python train.py --n_experts=64 --init_std_router=0.0128 --optimizer="soap_variant" --beta1=0.95 --batch_tokens=32768 --max_steps=12024 --dataset="wikipedia_en"
Below are experts of layer 7 (counted from 0) of a mixture-of-experts language model. Rows are named router (the router's row for the expert), gate (a neuron's input weights, with its number), up (a neuron's input weights, with its number) and show model dimensions 288-383. Each number is 500 + 50 x the weight over its row's rms, rounded and kept within 0 to 999. Numbers have three digits each.
Before each expert's rows: a language model's description of what the expert responds to. This comes from a sample of Wikipedia text that the model never trained on.

# expert 10
It responds to: Infobox field words
router:579463590444417531422535470508514482524511528499481505569489583530511552523459526560488484544482441620447527581409450489468470495487498462505488448502542481562570534537460552536466563558521461417467467541600542530552581453543468488517531478512551457618468496440603560570487443478576456540
gate0:521584491431523505439503531448543493526508528541492496526491529424532502502431573532577557486514546565569513498500518528491440505480557515479527455465490537499400468508539451574524504504549425468449621467533442458582489480408465534461517489532469482505419492466528542386552481490540555530
up0:546451511476498481537436528548522590480550542428494501485454434428513499586399447514497463496542494508494445575451439435467515507457347461517593545591488475460451466489591453505539489474500602543409506496463480532459426480637514498455528503420492402473510505507469506541500542518468475478
gate1:511503442519428497430547455490478528460495463551498528410464534465526472409458521561460520513468565462499624454512496505356580516514485532466560495579389397478502459463593483507564490465471486534515513520499531502540553527557467466508521415562536457539497479443527545530408458538484478525
up1:530511524452472535499503483447524543485541447462451590479460342538562502431577533483435429438551439481491574460575547440564469484546530465478536429488467532478472415512540496492491491448545479484600471500423381459434477474473549542428433461533394498591458421529556483528542495517489524507
gate2:509516508458448522479484483473499554465529511532519458468399512494573605529435480549529550561594588509504533584367564461517445559452512557533518507542464508457464531546479588519499563523529393483484577507503452512495465581449542523572553547581498550542527444497507577569489487457507475447
up2:598546410470591530514474454512584506427513502521524475529462471504485542449539538563409563495515524487474608455535586490508599613577502466487519521553520611654571520491505460480490514522509426492439522460473517441502482517557540503484492503470449469564451480494553542523414501463435578452
gate3:477577607550484459469487514475439512520488455462472462506489459488483520359430597444480574527479487520424501482545538535488450422462507420432517532488498442501443461519469585514571544524467582399532489479510511478519540414476366528511521593548540501478524580457554493486437486443525448573
up3:548468599500518450471426466513458516518542523479519420474587468460499414473520469543550514504501522519490505473523524529450569557561587489557568465520530487493461485536534494490503516529541548553495512471488574492377555496511504551554445493508466452465456594434469530516480516588467507582
gate4:511471567543529434450403570528412525447543501397514476599536522549430507440636379508440596577539369469486447493528573570455465426483558502567475565526458572527531466560520509547478475504474415540452476559513455427536484520454486407509519447543508402477506531487517434467413336436540543402
up4:509398551523514635513456603527389523559478467456593452507523448440456451524517463528448456499509545509436580561481549465492549570510573527425507533523466490479565532427539555526485481507418415533513478544502438488507557568519464463496508434565532450476492549445428452456522570522567502465
gate5:547479456482549406479545519495607507504535593555459499519570508593513550481451524511442525564486540528499568504536532470503509505453444494538520438528516589475537482583560476490516584454489435461517530480471480551450474470521455483580493459533541537594504577377448485457588401624505511503
up5:478526465475401507524500464525426504558524447523503547582438437455385417540509488476539477452448545504471558449544559492521495408510482446521473430484533461476541504396438589415517505470531493443439489568513546507489509567495510460502512470488524376467526502544485463507513471469535518555
gate6:517537540552526544528494493583473472517570458524539486463396490450520547481406468517467499566426446558584578547560514422489453540445529489487495567489444425482426530549495600487500550489582536505435361435456523462559492558542581494506468508533430468521473503519483597505559571396540516494
up6:467414506452498417419489470448509534438392548445459551498600507587506427553604527498559474447617481465454504503516446586507530502547478518517500415531544576542558496436457423548500516498429477498527533516579482540473508462433421523466595470510558494541571467476515426459474429536540512459
gate7:661461605431608571519543498520493482609561478437488569507495493500537463526494544513394435534544490495547573592487501487520505455421479449443462415419465568434537423497476509573425529553399459490445484392634489551577493495588560466533485456565438534539564476477471468492420455496487453435
up7:633516516505536534552552524450478439514535387429415516553468489506537435469540500430515561553567461441384519532461527479647546491514548479575596474482479502456501503514528483603549488454449502441515471457526433515512469451613473433511485431596471495520525508397468460477494468460458429468
gate8:522525417523502497485500489538472523522391548549463508449475497539534450508555551530501494545566522521480480465395504422508510559466536493460501486510536476557528546576534428481497524519541560503402426494483521517473481542443452475553582562560467543544577486438567486489470501518536503518
up8:518390490483408534530588488564516491531453508449442534529554538400423471402627475472530483468494581462511500554573525476466537444550549507488542543564454526530450488536484537506496528466530374515616456536529475527458537485503566476542423473487446500473474508445434567499518613467372607445
gate9:484589558428479438538435545448443471466543522394460515516596480597525485415528533521546571532472483467504588476512534519424461578498487477484558528501486562485495509478477539542473500469592575490507459514458460520544519430528455426596437513506526407544452485487528474491572400449527488592
up9:464439487420489502542578605438436456563564529435508511456532550537459445438471540524457519460516562517514564442513533534428565530505431416485501601443456569449526522587497469536537529382519517528537594550499575498542488548534524479510430503529595438481462529563578504597510524541505505517

# expert 26
It responds to: Male persons and titles
router:487509483516578577435514461401536491474472461501459543439505392497589484412513427487438480383558492461498474555551449449595599575535465420541516514442501503477399442481517422542471558483510513521435557426435559464441481529459419548517477521508510517517502521588528419541485548571433448474
gate0:576458577512590601539545563554496421566456453556489526563422485473497440376390506527430539610502488550583606503456555575616555470473547529503572465503579518515478483458511507522558487552494517575539518459499419491519429534528411515604474531564485424464486526651524498535513509419640464480
up0:540499498490523530487502523543527456618561508494482536549466498531441489396479422565496505588528531492595574543394470519523484465472535511558467456536517560446372438465490427542456518505460535477474510474580448546475407531493477463514467506539485510541452461690521456485462519409540477484
gate1:553520566500454519454552457578501605440491527493487477464492473449480512494503478453517445508509544457530589514579472519497541444552400562471397570472493582485516443487469481573538583521512381480629507536498503505451499496532494469463535509619575558437614505423383443507478507589561583492
up1:540444575582567476554571466539585502550411479505435500507501562525492533526487558484531568545531530583558495523396523538545416439567545546452469535512473491463547408508622532522444546509508436454431549475536482548537489484510541501543504485510414527536413477462585459501518532442498511487
gate2:509498490464569457463431525392524501530511488574511425468498481554482417487477452539461543468481529470536483464546548478520448537485542394512479579586513401524491406430511562543578562466481530549437524528537580482616497530499436462504516494555455374428490561542500524566445467493467558549
up2:468537480439414516427533536443497493575519464521546528427512544469508481543500531590493407494481458383411425540609470569529447443473517475554525556487487559435517627406443618513513429475554570475499572469481523435443487434532562534529510523434499529430493459500523531565448462581508559463
gate3:470526439515512586522516457549550413531509523448481473457567473546509512464460446483438521486474511478481526457427427493505518554481418509415473520442343410515482445568513438420523463470501531511503511481457530577515496476563462470486511425650456509423537489581590525548460502423563546492
up3:462385435587413483502508443448469458505535501430534415510491524530597492477549559522463633498535476531418587498556476466474506451450446496560451468531542493477533501512558481534528483421496574463529590487524540506527460626545588423584490507596444481483439468540480463477513540451535588494
gate4:467538494468488555421498514435455547500523568536533480524479497463549540426410519478539494535550563450537607396513437429484489570514458494407471496525508456488447532407493468456597566578447564462422450433585459516562421517535513499489535495517468408453478420491535486568555501605505502435
up4:466536467509405535451510487432503519410467611528467532498447521478555490414461507468486492514492483450566526421573450462393557606538497530419474493516533458464466479429547517460588508556423537450408452430583444522542451496567539512422492518479491412527469451505541495611601522561476487424
gate5:534598448544493561535485468468540514466573548481521526570524403442551463496523495408427445419508425491520472467556494492483512532494468469474477360501531604515491469481504389480521512529541524490462415455423532527468551495424449400435509606446674518517488529629481382527480454432554526414
up5:457434511559526480464497519521446527533393475532551464545463535497532474526511456517536498502600515538459481544501430534520562487401447456507557551534487531550559556500491585488508473596407556585456497424485448512528436449558532543505559449529538509472510424435618625557574581496476499502
gate6:482476433519563445466435518560520481478515397466490517523417536486473397513518449518518509482487533452533590491471378384559569437467528540539627559477501567442520525455462485464536364542489515571520618441538453525489532495521401486464507521503512518495513469506495510385519615533513476464
up6:500520432564490551506435470553437480547551572405523587465431520549503453511481579494477491563586437510513494458497531489479583521498434388507460550482464496484550569504524406470499513546574451543519512470563535485530529482511584427513568502476603448517580507537423481457590454478477506540
gate7:475479483533534514526420517452529513475489410468555584484564530636564510416471418479447476502466540541492433523452510481483572552516465461558460473534444462512466550462590445498542503488503574403458551403586387497517515488565524484388416581597527542502555484556535470544506587468476416499
up7:609548551482535519583479511436532473474458467465458471533512537528470536532537590568415460606383495435483495476445595560533517505515528557336474449438482447527472428506520507559511469401523474394501468468526486518473425536428472445564528473544498498542469525483410597513510477469442542567
gate8:410505525491568521506460436435531435523581465483515518487521443461527469595544459510495465490524436478548502515480417524506467546455477527557514461418557544503465535521476524640373464466582479542508557555374427505499503457566505463534494546409483484451502535464599442495486514443533528424
up8:595461463453424355472468563472555467589503491477505501510476547535525516485501476491506527541476424473501391492392403477451450527445486465524519366391440560524492505379503452469537421514480566448563383483449601474509554438558509477491412445574493541509527529539476529551499595427396516530
gate9:448503520614518474514447498520397500545503502468413500467484429473540575421460479519443574488538463542521428574470480481549482485582463505575475452588436511504503525545467482399569542453412528475347575541446444454530472504545541479570410531518434426534468428480475446477561520438395622548
up9:432573528543519386502424455474490571567549644531551493527458436494576508484570548542487518412526496542467470499481487523487427545475515489471459498568475527521558503544515469525570612534457496517436516503493491557500517579575509516449470473551513516596532508425393470531553550529395492549

# expert 13
It responds to: Conjunctions in lists, word pieces
router:514461550507471479545501489466456412492465565414469547540547556392489515520504532487530395479380530546483427550498484568493520452554470390516564430452550613471532530592411526416439514509527525488547531550572527442480508440470500615536543488464440597504551525436572525548515576507423501516
gate0:527432448529623441537517438471532469460470631418511499485511467502527468545510560392590420498508550517513502590507433496407486421494432405513497523516480620517521536485521539390465506476502422592515462533586543500475512538459545560494500491488500537471525527494507524600580486512462405482
up0:562442446528586488507474431486505465463442605410433450544504496505534486509520529376569437519487547498545452590528444529394454467551466415535485568476503603503569459452500516458455511459489414547494506489573497496446495515483568478479475472519432545489543500508492496583578498528521366474
gate1:498494527453491500534517566544597472528494518497494495460485481524462562496608440626445621487511443532488567564446541547496537454396481519472491543426489558450442472542509534474448498501522542556441447534406555546474489573471445479477547499548503530468487438485533491570516540594521618424
up1:512456499582534507475529457514458516481475493471521500540480484447511452512452565418556406572518602509516471445565455468516467526568540506531552409543479541528578571479551494504527505536462503471558511476591491443545479411551538514517483478504508481531505550528492520419496481399471471581
gate2:478515522514513575507461590487522486494484422501395459501472452484438468414483490546484626468455459473509528468486559550504531543506450514584483370477515537387500452569553454529619467555438481490522564470478469530508510524461542479445505475459456532529483508505440471517463438433636429543
up2:532535519494483554540453583436510447504522449513374465528512461485415468437511549539512595492413470468518467497512584589442540484527453428523489424522500544454521473593548468486558477483462478507580518473455453537524535536500575434449483486480429533531464523481502481492482384483616464555
gate3:488515573564491548477471489604613471515602520522409468528473485540466573557512472504515456470462540639467469505425607481504483466444543514563524585538554504530481456471498518426540572527542471434530576506454491653503515570533449507545432495550413435527510540547483528463611478478536571564
up3:471532591548565505477496477601615433495569511493431477514455475519432556567471443451504495478496534663483514491413604464498501486426522545566507579515521506491457438474490500400527551518472503437527535495443500689526481572507461529563465515522418468510549497569514521447587520484498564591
gate4:427546446545556585609512544420474518447442468623495470431586527509434537497471497518576503469567475525453600541444463537383533494506406539494448518467537456522478620672521515453510528469462436403449485532488453555526557544422493532443496455445481590489558542539511529543491506503455476460
up4:462478454520613624588443523463412543416463484572507535468549519459437524512432467533562533451512491495484567528475529498462513497554392519484442434481493502485428587646512492433539544446479425429483545516498478539541552525477480478433519455456469640511517551542514504499478533507458459488
gate5:394520552449534465426486480520553412544524472550548536459490463424564464420531470460552524468486469509520451451497501514537471557481556541559512460437482467503608577448480477526504556495452520513523402570504452559526523543427544444487448451452555474491427570493513528531473518435481428523
up5:467512544612525548446536482564494499514576558456518553601518517460493438585502591500454481496506543513528539456509463524442456400470475449405514508493513531467469529478570568587505466512473396543538494487490459532508490452474549572502514456519429493466526446563466497480411556503591550522
gate6:458604516485466445501578562537604436483427512521529515502420466467448442460419459473520503449545434528528537534529576423503512565504532547541507502440531430513431464518415482514490472582472500419459488478471537461477585506539437507548561551584515477469466500558520517570473374419469506443
up6:537455467555516551483393476463444576505565438462516435522523452519579585524578533573441547537446591483489463369491492527551487397457449447481536440503495598520550525480497483524487521503539494603516480509512495485516435524442526547498454446416519471510476481482483449486453644557539508549
gate7:406338505456643468535479543499390451440578489410498520477530468508533530542467433453530538441533475489513451540562462456500512452530521430520530566496501463534400526466473598541547521480516498573410517426510559527542553527500528459608542524578500477458506605497582482487527460521438474472
up7:509378524527494404480544534486450474504439553438478492457513537496585468497535591486486486431445485545530505543539524536518494410504461438417639626523519528521558543513495584454496448582456449476477489426575491491499529494447456556539501506557534454497455509507535538486497474538498403519
gate8:520497490471438517526541493623475503446572511506409490531430479465478576433591450490418533539507460485513477433467520509546522452602513529535554435487432495364450431511453532566448527589541561477470535506449402454522495532545541552568522490557436423475621553499412470496567610535525540534
up8:559547477523464517522481467665481501446545488466396550542478497467489614434549459446399546557494421524529429461459515534469509434563559526529580401513409529381454411504485551520478484584433554487503566459464412519483463504534581534561552511574427483468596537512475492437554655491465483502
gate9:510449527535501544511440552508507551523513370419552528541471494472390541524550598497516509447559474594498584509464529568485452503485511531565448408566479541502505537574471443522475410540385532544450478534401496507481442525503490475455552608491598468401488486516513495494416568519523482505
up9:462534414499486586483545503477432468491453483563499367509493557479449533515482439483561539466445579470433550532476448524414472546481515517451521562527425331404544473417500487500529565444585519436407533494575430526441475459502556469474405451484503468507558540592409500480503427487479474499